Weights of a small mixture-of-experts language model, trained from scratch on English Wikipedia: 8 picks a token.
Below are experts of layer 5 (counted from 0) of a mixture-of-experts language model. Rows are named router (the router's row for the expert), down (a neuron's output weights, with its number) and show model dimensions 0-127. Each number is 50 + 12 x the weight over its row's rms, rounded and kept within 0 to 99.
After each expert's rows: a language model's description of what the expert responds to. This comes from a sample of Wikipedia text that the model never trained on.

# expert 41
router:56 45 53 66 57 44 42 52 58 50 37 58 35 26 45 62 56 27 64 50 55 44 24 60 29 62 50 58 57 71 37 32 56 40 35 49 43 52 29 48 42 60 59 40 36 68 54 54 35 58 39 54 46 30 44 40 73 36 72 49 49 26 40 49 51 35 61 49 57 46 67 67 47 52 15 64 58 47 55 52 47 48 42 47 75 35 73 68 65 64 50 38 38 45 48 49 33 50 55 56 48 36 63 44 56 52 38 61 66 78 40 53 63 66 42 55 45 64 45 34 50 65 58 56 49 59 47 63
down0:53 46 42 46 41 62 65 48 49 34 65 76 54 56 42 57 56 59 42 31 47 70 59 53 40 34 49 52 62 44 51 42 63 46 48 56 43 45 52 37 50 27 40 53 66 31 35 23 53 32 40 35 53 49 39 53 61 34 38 54 67 50 38 33 47 44 39 65 60 52 43 19 61 50 58 46 49 62 69 42 46 36 46 59 47 61 71 69 43 40 45 50 55 40 67 58 61 22 61 74 62 53 51 54 68 65 45 59 49 55 51 90 36 51 57 37 55 62 69 50 42 41 27 53 46 50 45 65
down1:51 52 58 62 63 37 34 53 55 34 69 47 66 44 45 39 60 50 64 31 50 48 44 54 43 76 36 74 44 38 52 49 37 58 76 63 30 38 56 39 55 67 54 54 51 57 41 42 45 34 11 59 34 58 65 36 84 58 55 44 45 35 34 67 60 47 58 58 49 46 67 37 64 68 53 61 59 49 58 44 34 56 37 27 53 34 54 60 77 50 38 40 39 54 59 35 43 57 58 37 70 53 47 42 66 46 62 52 54 38 33 49 38 47 49 52 41 48 60 36 56 60 55 49 63 46 37 45
down2:54 57 58 67 48 60 42 41 63 53 53 68 64 54 50 59 58 68 63 41 33 49 47 66 43 35 49 49 50 46 62 53 38 58 71 43 54 36 30 36 29 35 37 34 53 67 49 65 63 48 35 54 57 49 45 31 56 59 54 63 36 35 55 40 52 39 70 57 65 41 44 48 53 44 56 41 32 46 29 55 52 54 48 72 45 20 44 57 30 29 30 62 45 49 48 50 39 58 74 73 43 52 59 54 34 61 69 63 41 73 50 71 42 48 56 40 63 40 38 61 56 32 51 78 45 38 40 35
down3:30 53 44 49 62 63 66 48 52 46 53 61 73 51 52 55 60 53 36 49 55 56 39 64 58 43 51 48 62 61 72 40 49 58 49 45 68 56 52 56 50 27 25 38 47 64 36 47 45 60 33 38 48 58 47 40 48 51 47 59 49 46 65 38 51 58 59 48 59 41 44 56 72 29 38 36 29 29 35 47 44 39 80 54 39 50 48 73 49 59 67 59 59 29 38 51 55 27 58 52 52 29 55 78 33 65 78 61 59 56 35 71 42 51 63 49 40 46 35 33 35 45 49 53 28 46 67 42
down4:50 49 42 36 43 40 65 51 48 53 62 53 49 41 36 32 41 46 62 63 45 70 60 62 61 61 48 52 49 57 63 18 46 56 40 59 44 68 50 46 42 47 54 45 60 29 41 40 41 57 30 63 69 57 33 34 54 51 64 51 44 50 46 52 55 61 68 51 59 77 51 59 43 37 43 43 50 77 61 52 59 50 56 32 68 37 62 46 52 39 41 44 08 53 45 26 53 74 56 33 45 50 37 84 52 64 51 43 50 39 64 38 69 31 62 48 44 55 68 42 54 35 47 62 48 39 41 43
Proper-name beginnings. First pieces of personal and place names, often capitalized, in prose or tables: Nar-butt, Bab-a, Hen-an, La Sag-ra.

# expert 39
router:62 71 35 46 38 75 43 56 42 51 70 67 63 61 39 46 38 44 53 44 29 35 72 53 49 36 44 70 53 42 60 50 68 45 45 44 50 48 38 56 58 45 39 31 81 63 47 59 50 49 43 44 40 58 46 58 55 37 43 50 64 43 42 20 51 49 66 37 43 30 64 60 61 39 49 54 48 63 64 40 59 44 47 37 48 41 63 41 64 65 38 65 35 50 74 44 51 31 54 40 45 46 62 39 77 54 35 21 46 46 47 65 68 45 43 33 72 63 59 69 52 42 46 49 46 43 66 45
down1:53 36 37 61 52 39 70 59 25 62 39 38 39 45 44 37 57 65 53 58 52 41 42 45 55 57 51 86 46 51 55 39 63 58 58 51 40 56 42 46 55 42 40 46 53 45 25 58 50 47 48 41 18 53 53 48 55 44 39 46 55 71 75 51 47 53 27 44 78 64 26 47 42 49 52 48 62 51 44 76 54 43 69 37 62 57 58 64 41 34 73 65 34 47 44 53 43 46 54 57 50 57 71 43 56 71 44 55 55 49 47 29 35 43 46 73 62 31 46 70 60 65 43 35 49 32 43 47
down2:30 52 49 63 67 45 57 44 40 65 62 54 48 67 33 47 39 47 48 64 48 71 39 61 44 66 49 39 56 57 32 57 38 53 48 46 36 49 60 55 38 64 52 71 43 65 45 66 39 57 37 48 59 51 40 60 56 49 74 54 40 40 52 52 60 56 39 51 72 47 61 50 54 36 43 64 64 15 39 65 71 49 39 43 43 49 59 31 38 50 64 55 75 61 47 42 42 50 44 66 50 43 53 44 56 64 55 49 34 62 27 49 30 62 73 40 27 45 72 50 26 46 38 20 53 36 54 42
down3:45 60 72 31 39 70 47 58 64 55 58 49 53 37 33 62 37 59 51 42 50 45 37 59 45 32 61 35 66 51 16 57 50 55 37 43 30 39 49 33 36 59 69 32 43 55 51 59 48 38 48 46 40 48 74 57 43 48 48 62 43 69 52 57 38 68 57 60 52 35 53 63 58 63 69 60 62 25 58 54 57 47 48 58 69 48 44 30 46 64 33 40 71 45 52 40 76 71 49 49 62 47 52 43 54 53 53 56 38 53 24 35 38 51 46 54 49 48 29 22 51 48 59 63 74 49 39 61
down4:60 55 54 59 41 42 27 51 71 51 44 30 56 63 64 71 62 45 68 62 73 37 43 72 60 50 44 55 54 43 59 45 38 56 30 72 60 60 71 38 42 56 22 76 66 47 34 38 51 51 46 61 39 54 56 49 35 64 57 28 60 45 41 25 49 67 39 44 28 50 31 67 54 49 45 42 55 53 45 42 47 50 36 46 47 54 41 37 49 67 68 45 41 57 53 46 50 50 66 46 38 53 58 39 26 54 58 54 50 64 41 47 24 52 47 37 36 61 58 62 58 64 43 60 31 66 41 37
down5:42 30 47 52 32 67 61 56 35 39 29 58 62 47 39 49 53 54 57 32 38 58 46 43 57 60 59 63 53 43 53 34 47 57 34 52 43 54 35 38 48 53 66 59 63 39 50 34 43 51 40 44 36 55 54 46 35 57 48 56 57 68 35 39 40 54 46 36 45 39 55 46 34 53 57 57 59 61 47 59 46 37 69 54 30 70 86 52 50 67 60 45 50 39 48 68 41 58 50 56 48 78 57 33 59 40 67 26 39 54 43 47 51 38 60 37 64 45 30 80 86 75 49 46 40 56 45 67
Past-tense verbs. Main verbs after a subject or auxiliary in narrative, such as played, won, turned, joined, died, plus verb suffix pieces like -ures and some table pipes.

# expert 62
router:50 44 41 56 44 55 33 46 35 42 58 33 64 61 52 66 37 42 62 29 41 20 55 69 53 21 44 66 67 52 58 44 35 46 52 66 58 50 69 43 70 58 61 41 43 31 46 68 38 45 37 40 47 57 32 68 50 57 39 57 43 79 44 43 56 71 39 36 44 34 59 45 53 55 41 40 59 76 52 45 62 44 51 38 43 76 46 40 59 45 48 39 55 53 65 56 77 62 29 34 43 64 51 69 47 56 58 37 52 51 56 73 50 49 46 54 41 64 43 62 55 39 54 50 66 60 58 60
down8:23 62 55 71 53 41 42 49 34 53 68 40 57 54 31 68 58 58 51 52 56 31 46 56 33 40 59 57 39 51 33 22 54 39 64 63 38 41 49 63 58 29 49 43 43 53 60 48 43 42 46 57 63 37 68 30 41 39 53 38 63 40 36 54 42 37 38 47 53 35 54 61 45 51 68 62 47 42 51 45 48 53 67 54 52 52 36 60 34 58 86 53 69 53 44 46 59 64 36 72 53 45 40 52 83 35 60 35 43 44 60 44 58 62 41 59 69 59 58 66 54 59 57 69 30 49 43 33
down9:55 36 30 52 49 63 51 39 63 74 42 67 34 60 36 56 41 36 47 69 49 67 70 59 53 48 37 34 38 46 31 56 33 32 56 32 45 59 63 60 41 78 44 40 58 42 46 46 59 49 42 45 40 45 56 73 56 37 23 51 35 57 46 69 72 35 62 52 37 52 51 49 37 53 36 73 49 55 37 45 42 42 50 49 53 56 45 46 45 49 58 30 55 52 62 59 56 63 60 59 55 72 78 58 47 54 38 49 55 36 58 28 65 39 58 40 34 78 31 39 56 42 59 44 61 43 43 55
down10:60 43 37 73 51 65 49 41 74 33 38 37 69 57 47 31 44 47 40 75 22 49 55 75 42 43 48 75 44 70 42 59 35 46 61 40 51 50 59 52 46 61 33 59 37 38 63 52 43 45 43 60 68 56 46 51 46 50 53 80 40 70 36 49 64 59 53 59 45 44 47 55 31 38 38 66 47 39 50 64 21 75 51 39 35 59 46 58 35 47 47 52 53 41 41 39 57 37 47 34 48 45 63 45 35 56 41 44 37 51 43 50 58 26 65 59 60 45 49 53 55 70 44 43 57 63 55 77
down11:56 53 45 47 72 38 34 42 43 40 51 41 58 44 44 73 55 75 31 68 29 43 48 48 60 51 39 36 55 63 74 43 62 53 63 25 55 48 47 51 51 44 67 46 35 60 49 44 46 41 47 62 56 43 52 39 27 34 47 59 67 72 36 24 51 53 34 48 62 48 66 30 33 48 69 41 47 58 75 69 41 42 41 32 38 63 69 60 41 54 55 56 45 39 48 28 36 47 46 54 52 45 55 46 53 53 56 51 71 56 40 64 59 49 45 55 69 38 39 51 54 44 49 55 82 72 46 33
down12:40 63 55 79 59 48 69 39 65 62 34 24 68 76 53 29 43 43 33 50 53 77 46 51 49 50 44 43 65 47 57 56 62 56 33 41 69 66 47 56 47 46 39 44 62 54 55 52 49 65 44 36 33 55 46 51 57 54 61 71 63 43 39 58 50 44 44 63 53 52 42 50 38 42 74 35 34 44 28 35 38 41 59 44 55 47 55 42 40 64 21 62 57 23 36 34 40 69 59 33 73 51 48 59 50 34 65 57 51 44 35 57 59 41 59 46 42 54 56 61 36 59 50 28 39 61 60 53
Table pipes and semicolons. Pipe separators in tables and semicolons between listed venues or items, plus clause joiners like but, although, and.

# expert 42
router:54 44 41 43 30 72 36 56 32 57 42 40 47 59 33 37 25 55 52 57 59 31 74 41 33 42 47 50 35 29 48 62 53 43 44 60 57 64 53 63 48 39 56 36 78 48 46 50 52 61 32 47 39 60 60 66 69 49 48 56 66 52 46 33 57 49 49 51 64 43 62 65 63 50 69 26 72 44 50 40 74 50 52 48 69 51 34 41 64 47 47 74 26 52 66 62 50 38 44 24 45 67 55 33 34 54 59 27 54 35 53 48 34 46 50 53 61 54 52 71 58 62 43 53 41 62 50 51
down1:41 58 36 52 61 43 49 71 40 63 55 54 38 44 62 48 60 61 50 38 49 54 47 51 48 74 43 50 45 30 52 42 46 42 31 40 42 39 54 57 33 44 49 63 85 59 37 50 45 48 46 48 61 57 32 42 54 33 50 43 64 42 49 46 59 51 53 20 47 48 48 32 39 65 53 62 33 44 73 60 53 49 49 40 38 49 41 47 73 53 48 58 59 47 52 38 50 41 54 38 44 90 34 66 58 80 59 66 58 47 55 64 53 50 21 33 40 40 76 41 72 43 65 34 42 48 64 46
down2:79 41 39 58 53 31 34 33 25 56 40 30 55 24 65 52 69 48 58 32 37 31 49 50 71 51 44 38 30 42 56 37 38 47 49 63 63 37 61 59 67 60 61 66 46 33 43 45 57 65 46 67 52 64 55 55 50 56 47 37 59 45 30 68 41 47 57 51 66 53 62 46 43 57 55 33 50 62 57 47 35 48 69 65 46 40 51 59 30 53 63 28 44 62 44 45 63 42 73 56 39 57 67 38 53 60 53 56 42 42 52 46 30 33 37 55 58 42 40 66 76 68 47 46 37 58 51 58
down3:81 46 50 48 53 57 51 34 59 36 56 39 50 41 46 42 61 46 43 50 40 67 28 31 55 44 59 43 49 21 48 62 59 20 52 47 49 49 48 77 48 46 33 41 44 62 43 50 42 64 71 31 62 44 42 66 36 65 39 37 28 56 57 23 57 32 51 41 58 59 40 68 42 55 53 51 58 61 47 27 53 51 55 59 67 57 65 60 56 36 70 45 52 42 39 65 53 57 52 44 39 59 74 40 40 49 38 56 68 66 33 65 39 41 41 63 54 41 47 76 63 61 36 48 51 58 40 61
down4:60 40 38 47 53 39 38 44 70 47 32 34 47 54 38 52 55 52 41 33 63 58 43 62 33 54 40 52 35 35 55 37 28 62 35 44 43 42 31 48 44 40 52 47 62 21 45 49 40 63 76 52 48 62 54 63 72 45 40 45 53 41 67 45 51 55 38 64 37 32 67 65 51 32 61 55 29 39 59 55 71 56 53 63 56 41 44 69 61 46 52 43 52 62 31 51 75 64 51 64 64 62 73 33 60 40 48 53 40 55 70 54 54 60 47 33 41 49 68 47 30 73 54 50 51 68 30 47
down5:78 52 63 54 45 55 53 52 43 52 45 39 47 36 51 54 53 62 32 61 20 72 43 48 62 38 40 53 76 39 57 54 64 47 40 54 45 44 51 42 44 34 42 46 41 46 72 80 41 45 65 41 27 47 43 49 64 36 48 61 64 58 52 48 53 63 61 58 38 56 46 16 44 52 51 47 47 63 46 54 62 45 48 48 54 52 63 58 52 66 34 55 29 54 59 74 62 32 68 58 59 34 51 51 65 33 52 39 76 28 46 55 50 42 41 57 61 43 35 33 36 51 51 49 33 25 33 67
Prepositions after career verbs. Prepositions and verbs following biographical actions, such as coach at, graduating with, earned from, tried to get.

# expert 8
router:72 54 28 50 40 63 71 76 48 52 49 53 35 58 41 43 47 60 25 39 45 46 48 38 59 52 42 40 61 42 62 46 66 36 41 59 62 48 60 48 55 25 31 44 71 37 58 64 43 56 49 55 55 43 64 55 38 50 54 50 76 48 53 63 53 35 55 55 31 31 50 41 59 51 47 56 34 44 59 30 44 44 50 41 61 70 49 52 59 43 58 54 62 45 26 47 64 47 40 48 40 41 49 63 45 46 34 46 29 56 25 50 67 63 61 61 58 71 59 39 37 57 56 63 43 42 84 19
down0:52 55 62 52 67 48 62 48 55 65 65 53 64 34 34 50 46 64 20 59 64 65 56 65 62 61 64 58 44 60 35 53 45 57 34 56 32 40 51 33 55 37 55 59 25 53 62 35 46 65 61 62 54 50 37 51 47 47 42 39 55 37 63 53 33 53 59 42 57 61 59 45 37 58 62 43 34 42 63 54 61 36 62 42 45 18 64 63 48 44 46 28 49 46 46 58 52 52 66 38 68 34 61 57 52 45 57 66 58 37 47 46 50 37 51 37 30 43 64 14 54 14 41 52 65 54 54 70
down1:53 44 49 62 34 54 54 34 55 33 65 52 35 58 55 41 49 49 50 38 42 44 41 59 38 46 63 59 38 41 44 48 33 25 59 50 64 58 45 66 26 78 51 41 58 54 70 52 49 62 40 53 71 60 49 51 75 52 23 47 50 38 57 36 63 39 45 53 47 54 55 55 51 42 58 46 45 47 50 51 56 35 50 61 64 64 40 55 51 36 27 67 44 68 61 43 26 53 54 41 77 78 24 60 42 48 75 58 53 22 69 34 46 49 50 44 53 60 70 52 55 65 39 47 59 38 32 42
down2:32 64 47 48 57 70 35 53 51 49 33 80 69 40 48 63 58 40 48 49 26 48 57 36 59 43 51 48 46 41 48 57 41 50 45 49 74 59 37 67 47 54 54 44 39 35 65 54 54 80 56 64 51 43 29 40 58 48 35 30 57 48 61 47 33 55 47 56 54 45 50 50 53 47 77 44 30 42 58 84 57 64 52 60 57 64 42 39 46 23 49 41 33 51 61 70 26 32 57 41 46 65 48 49 52 48 45 28 48 50 65 38 59 48 59 27 38 47 61 40 59 64 57 65 41 32 52 64
down3:53 47 45 45 50 27 66 46 63 57 53 75 55 62 40 49 42 55 67 19 46 55 58 29 52 36 33 52 64 56 47 44 56 57 41 60 63 56 53 39 31 48 58 53 54 49 22 35 49 55 56 66 60 51 53 44 47 59 62 49 46 36 60 44 56 66 38 66 49 34 45 41 44 41 68 74 56 63 50 58 38 46 60 48 42 64 50 25 43 43 57 38 41 35 49 68 50 75 51 33 47 31 46 42 47 52 38 21 58 42 52 57 30 37 60 40 56 51 87 33 65 75 56 45 48 54 49 68
down4:49 57 28 54 32 59 45 51 45 57 43 47 51 39 57 46 28 54 27 39 31 53 49 78 46 43 40 55 46 53 44 45 46 32 37 58 30 62 54 33 49 49 48 49 73 57 57 60 14 57 42 58 43 74 67 40 43 53 65 77 46 55 51 49 57 44 44 71 38 56 47 53 60 65 73 52 71 58 50 55 59 47 30 55 29 57 59 30 58 47 53 40 42 45 67 54 46 56 55 39 42 41 53 60 54 50 63 58 41 47 66 70 62 38 22 57 33 39 65 57 57 60 31 38 64 68 57 37
Prepositions and relational nouns. Prepositions and nouns inside fixed phrases after the or a, such as on, during, due, with the help of, clears the way.

# expert 55
router:59 64 31 72 28 53 43 64 49 51 61 62 33 60 47 50 54 57 26 33 49 43 39 61 56 36 38 59 62 48 66 47 64 59 68 63 33 46 41 34 43 65 61 33 49 42 44 59 37 65 36 47 46 44 33 44 53 43 64 56 62 44 47 44 71 32 62 22 45 56 62 36 53 53 34 24 43 62 28 46 44 40 54 68 69 53 70 62 55 55 25 38 48 60 48 43 44 69 57 44 42 55 60 69 61 66 47 48 54 50 69 34 68 49 47 74 36 38 47 65 55 58 66 48 44 50 45 58
down2:65 39 44 64 55 48 74 74 45 57 53 69 59 30 55 56 49 56 63 21 55 46 52 53 49 47 42 45 59 30 43 31 66 53 61 63 35 35 54 36 58 54 50 66 59 42 56 57 51 61 53 36 45 44 65 34 57 30 43 47 54 49 47 47 54 39 32 51 41 42 32 58 32 67 80 52 49 39 72 78 36 51 39 48 39 33 57 48 36 43 39 58 74 64 53 54 51 67 28 40 24 76 32 46 55 55 43 70 48 41 53 56 34 67 61 42 50 38 47 50 59 54 44 48 61 44 54 34
down3:39 28 34 54 54 58 47 77 61 68 35 43 71 44 71 46 50 59 57 60 45 51 38 45 61 74 51 55 47 37 62 53 47 36 67 50 53 59 26 27 49 69 53 36 40 22 72 39 45 49 40 62 61 37 61 54 49 51 38 62 58 42 40 39 33 42 47 49 41 42 51 38 69 51 62 27 37 40 58 60 52 55 46 36 37 64 63 47 41 68 48 55 44 39 45 44 52 56 50 46 44 56 42 44 54 65 51 55 56 50 86 64 56 33 57 59 23 52 60 40 59 80 46 44 57 63 33 36
down4:48 74 66 61 52 49 60 25 50 46 49 51 36 38 35 63 48 47 27 33 54 40 43 65 59 40 31 68 58 45 30 62 45 57 18 53 50 56 49 42 49 70 50 68 49 54 49 50 50 62 50 49 26 50 26 54 40 49 50 58 49 37 53 68 62 58 47 73 39 56 53 70 70 78 31 45 65 56 44 55 52 44 49 56 42 56 56 63 54 52 44 40 49 73 52 33 48 50 60 49 42 44 55 44 59 61 50 15 67 45 35 54 62 33 40 48 45 39 81 36 33 61 54 58 47 44 47 64
down5:53 51 80 65 48 60 33 52 40 59 37 39 47 50 52 36 29 52 47 47 27 27 49 69 56 50 48 47 41 56 36 55 25 29 53 42 28 32 56 56 56 64 43 35 24 63 44 39 32 58 55 50 34 67 59 78 64 53 47 68 52 54 69 54 56 66 37 51 57 46 56 23 38 51 52 45 58 51 40 43 62 43 67 39 52 65 32 52 57 56 67 48 70 47 63 50 43 53 52 35 47 44 43 52 46 55 41 51 61 62 51 63 44 44 56 35 47 62 42 66 61 56 27 87 56 43 46 58
down6:40 48 54 59 62 59 57 35 44 68 54 33 60 33 50 77 36 50 48 45 59 49 50 41 66 40 67 57 53 58 30 43 70 39 49 23 38 57 55 49 52 58 30 35 51 58 33 60 48 62 44 62 15 60 37 59 43 52 52 51 52 35 35 41 57 49 36 50 56 47 49 65 48 53 54 63 38 63 54 64 57 26 46 64 60 53 48 57 24 61 34 48 62 48 39 62 43 38 56 50 28 74 54 63 60 50 67 43 55 43 37 73 44 62 52 49 67 55 47 62 66 61 50 43 15 66 34 49
Pipes after numbers; pronouns. Table pipes following numbers or percentages in election and sports tables, plus subject pronouns he, she, you, we.

# expert 44
router:52 72 62 43 44 69 51 57 37 53 47 60 53 72 39 45 34 38 64 62 47 53 72 36 31 39 42 64 43 30 49 71 64 53 44 43 46 60 49 66 65 51 37 40 80 58 44 37 53 55 48 40 38 53 52 63 54 52 50 59 43 50 58 47 48 45 56 36 42 25 42 67 63 41 50 57 50 57 55 36 66 47 55 42 61 41 45 48 73 47 50 57 34 61 60 65 51 34 64 28 41 50 64 38 67 56 46 18 59 44 39 61 79 40 44 26 69 66 53 69 45 34 39 36 44 55 67 44
down1:39 48 34 76 67 52 45 34 59 59 36 48 46 41 39 59 58 50 38 46 40 60 52 64 63 70 45 40 58 73 41 52 50 51 35 53 31 42 50 34 53 51 67 41 32 61 60 44 61 37 50 49 59 37 40 48 45 55 48 56 53 49 56 74 47 59 68 69 59 59 49 37 45 59 49 46 46 22 49 70 48 52 57 69 41 29 50 56 37 55 49 32 66 58 36 50 39 60 61 65 67 30 43 62 33 60 53 78 40 58 39 30 40 60 67 65 18 63 49 29 50 34 57 62 44 34 50 48
down2:55 44 25 52 52 43 41 18 58 44 54 37 48 41 45 50 54 46 36 73 66 61 43 44 56 56 36 57 51 55 41 52 45 60 56 48 65 42 66 63 49 47 55 43 69 38 51 25 67 60 48 72 59 61 34 42 57 50 77 60 53 35 54 61 62 62 57 59 54 53 52 39 46 61 64 55 57 71 53 58 50 61 40 24 59 48 51 23 37 55 49 37 63 63 22 46 47 84 52 41 49 31 47 50 41 43 44 57 41 43 54 48 51 29 45 49 49 55 46 15 46 58 34 47 76 35 63 47
down3:51 35 74 36 53 43 51 42 56 51 44 61 53 55 40 60 69 64 56 43 69 45 22 66 55 59 47 60 39 33 63 55 47 52 64 38 39 47 45 51 30 53 33 67 55 53 57 59 54 54 30 46 48 57 55 52 46 26 31 24 68 37 62 55 54 29 55 43 66 61 54 40 54 53 52 27 38 70 32 52 50 38 66 41 29 59 45 58 43 26 68 42 74 47 54 32 45 65 55 53 71 60 47 73 49 49 60 49 65 44 62 48 41 44 46 58 58 45 64 53 27 55 71 35 41 50 30 54
down4:43 34 42 47 68 54 57 55 51 57 54 43 66 73 67 56 50 33 30 61 65 59 42 44 64 47 55 44 62 61 55 51 34 66 54 38 57 34 49 45 22 53 46 52 42 38 44 54 69 31 53 58 50 46 61 52 42 50 59 48 47 30 54 58 47 52 41 74 63 52 63 59 53 54 42 53 47 50 44 49 66 50 47 70 46 34 46 32 38 62 57 37 72 45 28 47 69 49 60 66 62 43 38 41 38 68 45 69 42 73 38 44 27 63 51 65 26 32 36 21 29 34 43 72 56 40 57 51
down5:45 53 42 57 44 65 48 62 44 53 52 57 66 51 52 52 60 68 65 50 47 22 24 36 51 37 45 60 40 50 33 51 55 40 67 52 54 43 54 40 55 58 62 68 36 54 64 46 65 31 60 72 47 48 47 81 41 62 39 50 62 68 53 49 35 55 37 47 38 41 42 57 63 33 48 71 47 58 45 54 43 45 70 26 33 43 68 77 50 36 54 70 28 42 55 39 53 46 60 37 16 38 58 50 32 26 41 50 43 38 44 48 59 45 61 58 56 52 58 55 52 46 76 63 56 50 37 47
Past-tense action verbs. Main verbs after a subject in biographies and sports narratives, such as played, won, died, joined, swept, released.

# expert 43
router:18 76 32 67 58 65 47 53 30 44 55 66 56 59 40 54 44 57 74 38 35 60 43 59 67 40 60 68 60 51 55 56 66 53 59 34 63 28 43 70 67 70 43 52 48 58 72 40 49 30 43 65 40 48 38 54 56 51 45 59 51 75 53 46 29 71 59 41 34 62 61 62 39 50 36 43 47 59 31 30 52 51 38 42 38 66 66 34 51 39 52 44 40 47 69 37 39 37 50 51 63 46 62 51 59 58 62 38 60 40 50 36 36 42 46 60 34 47 57 37 68 57 52 56 44 55 52 44
down8:63 53 49 60 48 45 34 56 69 50 50 41 46 50 37 60 73 65 60 45 36 56 47 60 55 63 36 41 58 53 43 59 57 61 34 51 60 54 61 44 44 58 46 54 53 44 73 58 35 37 38 39 49 51 47 57 52 81 44 62 58 52 51 64 62 79 55 82 54 48 50 45 49 60 54 34 33 73 29 59 57 27 54 40 34 59 54 32 50 58 37 48 41 45 30 28 76 44 47 51 63 42 54 60 35 48 80 49 32 34 47 24 51 50 54 45 37 24 46 60 40 45 51 27 55 55 48 43
down9:59 48 56 59 46 61 53 42 58 54 64 64 53 59 52 51 58 49 44 29 41 67 56 66 52 40 54 23 47 67 43 52 78 43 71 44 37 39 52 67 36 48 35 48 57 31 63 28 40 43 63 48 36 50 62 56 32 45 32 51 60 48 40 47 52 45 59 69 58 44 23 53 23 51 52 34 65 46 66 44 45 52 60 51 42 56 45 48 50 55 36 52 47 57 46 22 42 57 91 68 32 55 36 48 44 26 60 38 56 43 57 66 44 47 56 55 60 30 30 68 52 55 47 61 57 66 46 57
down10:62 40 53 76 41 54 77 57 74 69 37 33 47 26 61 50 41 71 52 42 53 30 58 29 55 52 68 45 30 64 58 68 41 51 45 36 63 62 46 66 44 59 37 49 55 50 60 58 54 50 39 62 43 33 46 40 55 25 61 46 65 55 50 31 59 31 69 43 57 53 38 62 52 61 56 38 62 39 52 59 39 66 58 46 50 46 50 32 25 64 53 68 48 53 58 68 25 38 29 43 40 40 40 44 48 39 48 41 42 49 63 33 62 59 43 73 44 46 47 44 68 51 55 53 65 44 44 44
down11:57 67 56 47 72 53 57 53 54 58 49 49 37 48 30 66 54 57 54 42 51 46 47 17 22 59 43 56 45 51 40 51 57 48 54 64 38 47 85 43 41 53 46 45 46 68 52 44 54 36 57 72 45 65 50 24 53 65 66 54 46 20 51 56 50 37 57 56 49 56 68 37 53 60 75 53 49 44 43 51 41 74 41 44 38 51 33 68 40 35 43 47 67 57 66 66 56 48 61 70 55 54 57 40 45 36 37 36 48 45 35 60 46 51 67 16 65 56 31 40 38 39 41 40 44 46 63 47
down12:52 51 49 53 34 50 48 46 49 52 63 39 47 88 32 41 63 62 52 29 42 42 61 42 60 37 47 45 63 58 32 47 59 64 58 38 52 37 38 33 54 63 38 43 59 48 47 74 36 55 41 34 58 58 41 23 46 58 32 50 57 60 61 38 32 36 49 40 62 62 72 63 59 39 62 61 72 36 31 77 44 50 41 39 60 46 55 72 39 54 48 35 55 63 46 46 61 53 60 50 52 48 39 30 59 18 33 58 41 50 49 51 46 43 61 56 83 56 47 61 64 48 54 52 53 38 60 44
Table pipes and periods. Pipe separators and decimal points in numeric tables such as vote totals, plus sentence-final periods and semicolons.

# expert 29
router:62 52 15 65 59 34 49 52 44 46 49 47 57 24 54 43 41 50 40 25 53 59 53 54 55 29 51 39 47 64 30 53 45 41 44 61 43 59 39 66 43 53 44 25 51 36 55 57 67 66 41 57 36 75 34 37 53 58 61 62 40 79 33 32 62 63 62 57 47 30 62 59 62 62 26 43 55 27 51 62 63 42 66 55 49 56 50 48 83 53 40 46 48 52 65 48 51 39 42 64 48 51 45 48 62 56 43 76 47 57 63 60 58 44 40 30 48 45 42 40 55 47 54 45 31 63 47 58
down1:56 50 55 58 41 47 49 57 64 79 40 56 70 63 14 59 56 40 56 64 69 48 27 53 63 45 65 55 72 39 59 27 57 49 58 26 60 56 34 74 46 15 60 53 53 48 51 25 60 50 65 54 61 47 43 44 58 55 46 58 62 34 38 44 43 69 49 58 59 36 50 34 41 47 58 50 49 56 43 57 37 34 45 53 59 42 48 62 29 41 27 67 59 53 53 39 60 32 43 57 36 56 51 67 51 51 44 68 68 33 48 53 39 70 33 45 52 42 49 48 44 48 43 49 51 62 48 31
down2:61 33 44 57 32 50 38 66 44 47 61 61 43 54 41 59 62 59 52 59 65 47 49 70 55 41 61 44 63 54 50 27 56 46 45 47 50 47 81 52 66 69 51 31 55 59 52 38 67 50 43 50 62 57 57 62 34 47 76 42 60 53 42 57 52 58 43 55 32 42 48 59 46 66 45 53 46 42 21 42 48 42 43 47 51 80 51 36 38 60 54 65 52 34 45 53 56 27 36 36 50 62 81 40 20 50 67 44 48 65 27 39 53 24 29 60 45 53 36 61 50 29 57 50 47 61 51 41
down3:39 47 38 20 46 44 56 48 47 59 39 52 49 50 43 43 51 41 63 51 63 59 51 45 70 69 45 34 64 40 47 65 52 41 71 40 53 62 29 46 60 56 41 50 49 69 53 64 56 44 47 61 56 62 43 60 43 58 77 57 61 40 46 65 43 49 48 51 54 24 54 54 55 39 57 33 48 80 60 39 41 56 59 43 49 45 32 38 49 57 50 38 37 76 53 33 47 62 43 34 34 64 45 62 53 50 36 55 54 35 77 34 27 69 34 32 59 62 73 28 52 55 53 44 47 77 30 48
down4:38 28 80 56 61 58 37 44 57 63 54 44 58 51 25 52 71 73 42 54 37 39 41 48 26 58 58 42 47 63 53 53 49 59 44 76 64 34 59 56 52 35 49 47 34 35 61 54 51 45 53 43 61 68 43 39 60 64 44 59 45 42 49 42 36 67 41 74 40 29 43 65 74 30 62 65 69 44 44 54 77 38 35 57 61 66 33 46 51 55 44 55 46 48 47 47 49 55 39 45 43 41 56 66 45 39 59 53 51 29 26 54 24 30 55 67 48 35 59 50 50 54 51 44 51 56 49 67
down5:81 59 46 61 41 47 46 69 22 54 53 59 47 77 54 50 43 58 40 52 37 53 55 52 72 41 62 46 33 54 49 44 68 56 63 34 19 55 48 42 27 49 41 38 52 21 50 53 39 59 57 44 66 50 61 31 47 56 58 46 49 54 41 45 63 58 53 46 49 37 39 66 67 53 54 56 43 42 71 53 39 58 49 58 47 53 45 51 30 49 28 49 37 45 81 43 25 47 66 61 47 39 40 57 63 83 46 47 35 58 45 63 53 40 57 59 46 54 62 54 36 48 29 56 54 28 56 60
Spaces before numbers. Bare space tokens before numbers in table cells, track listings and infobox values, such as | 85,053, – 1:23, Diameter: 77.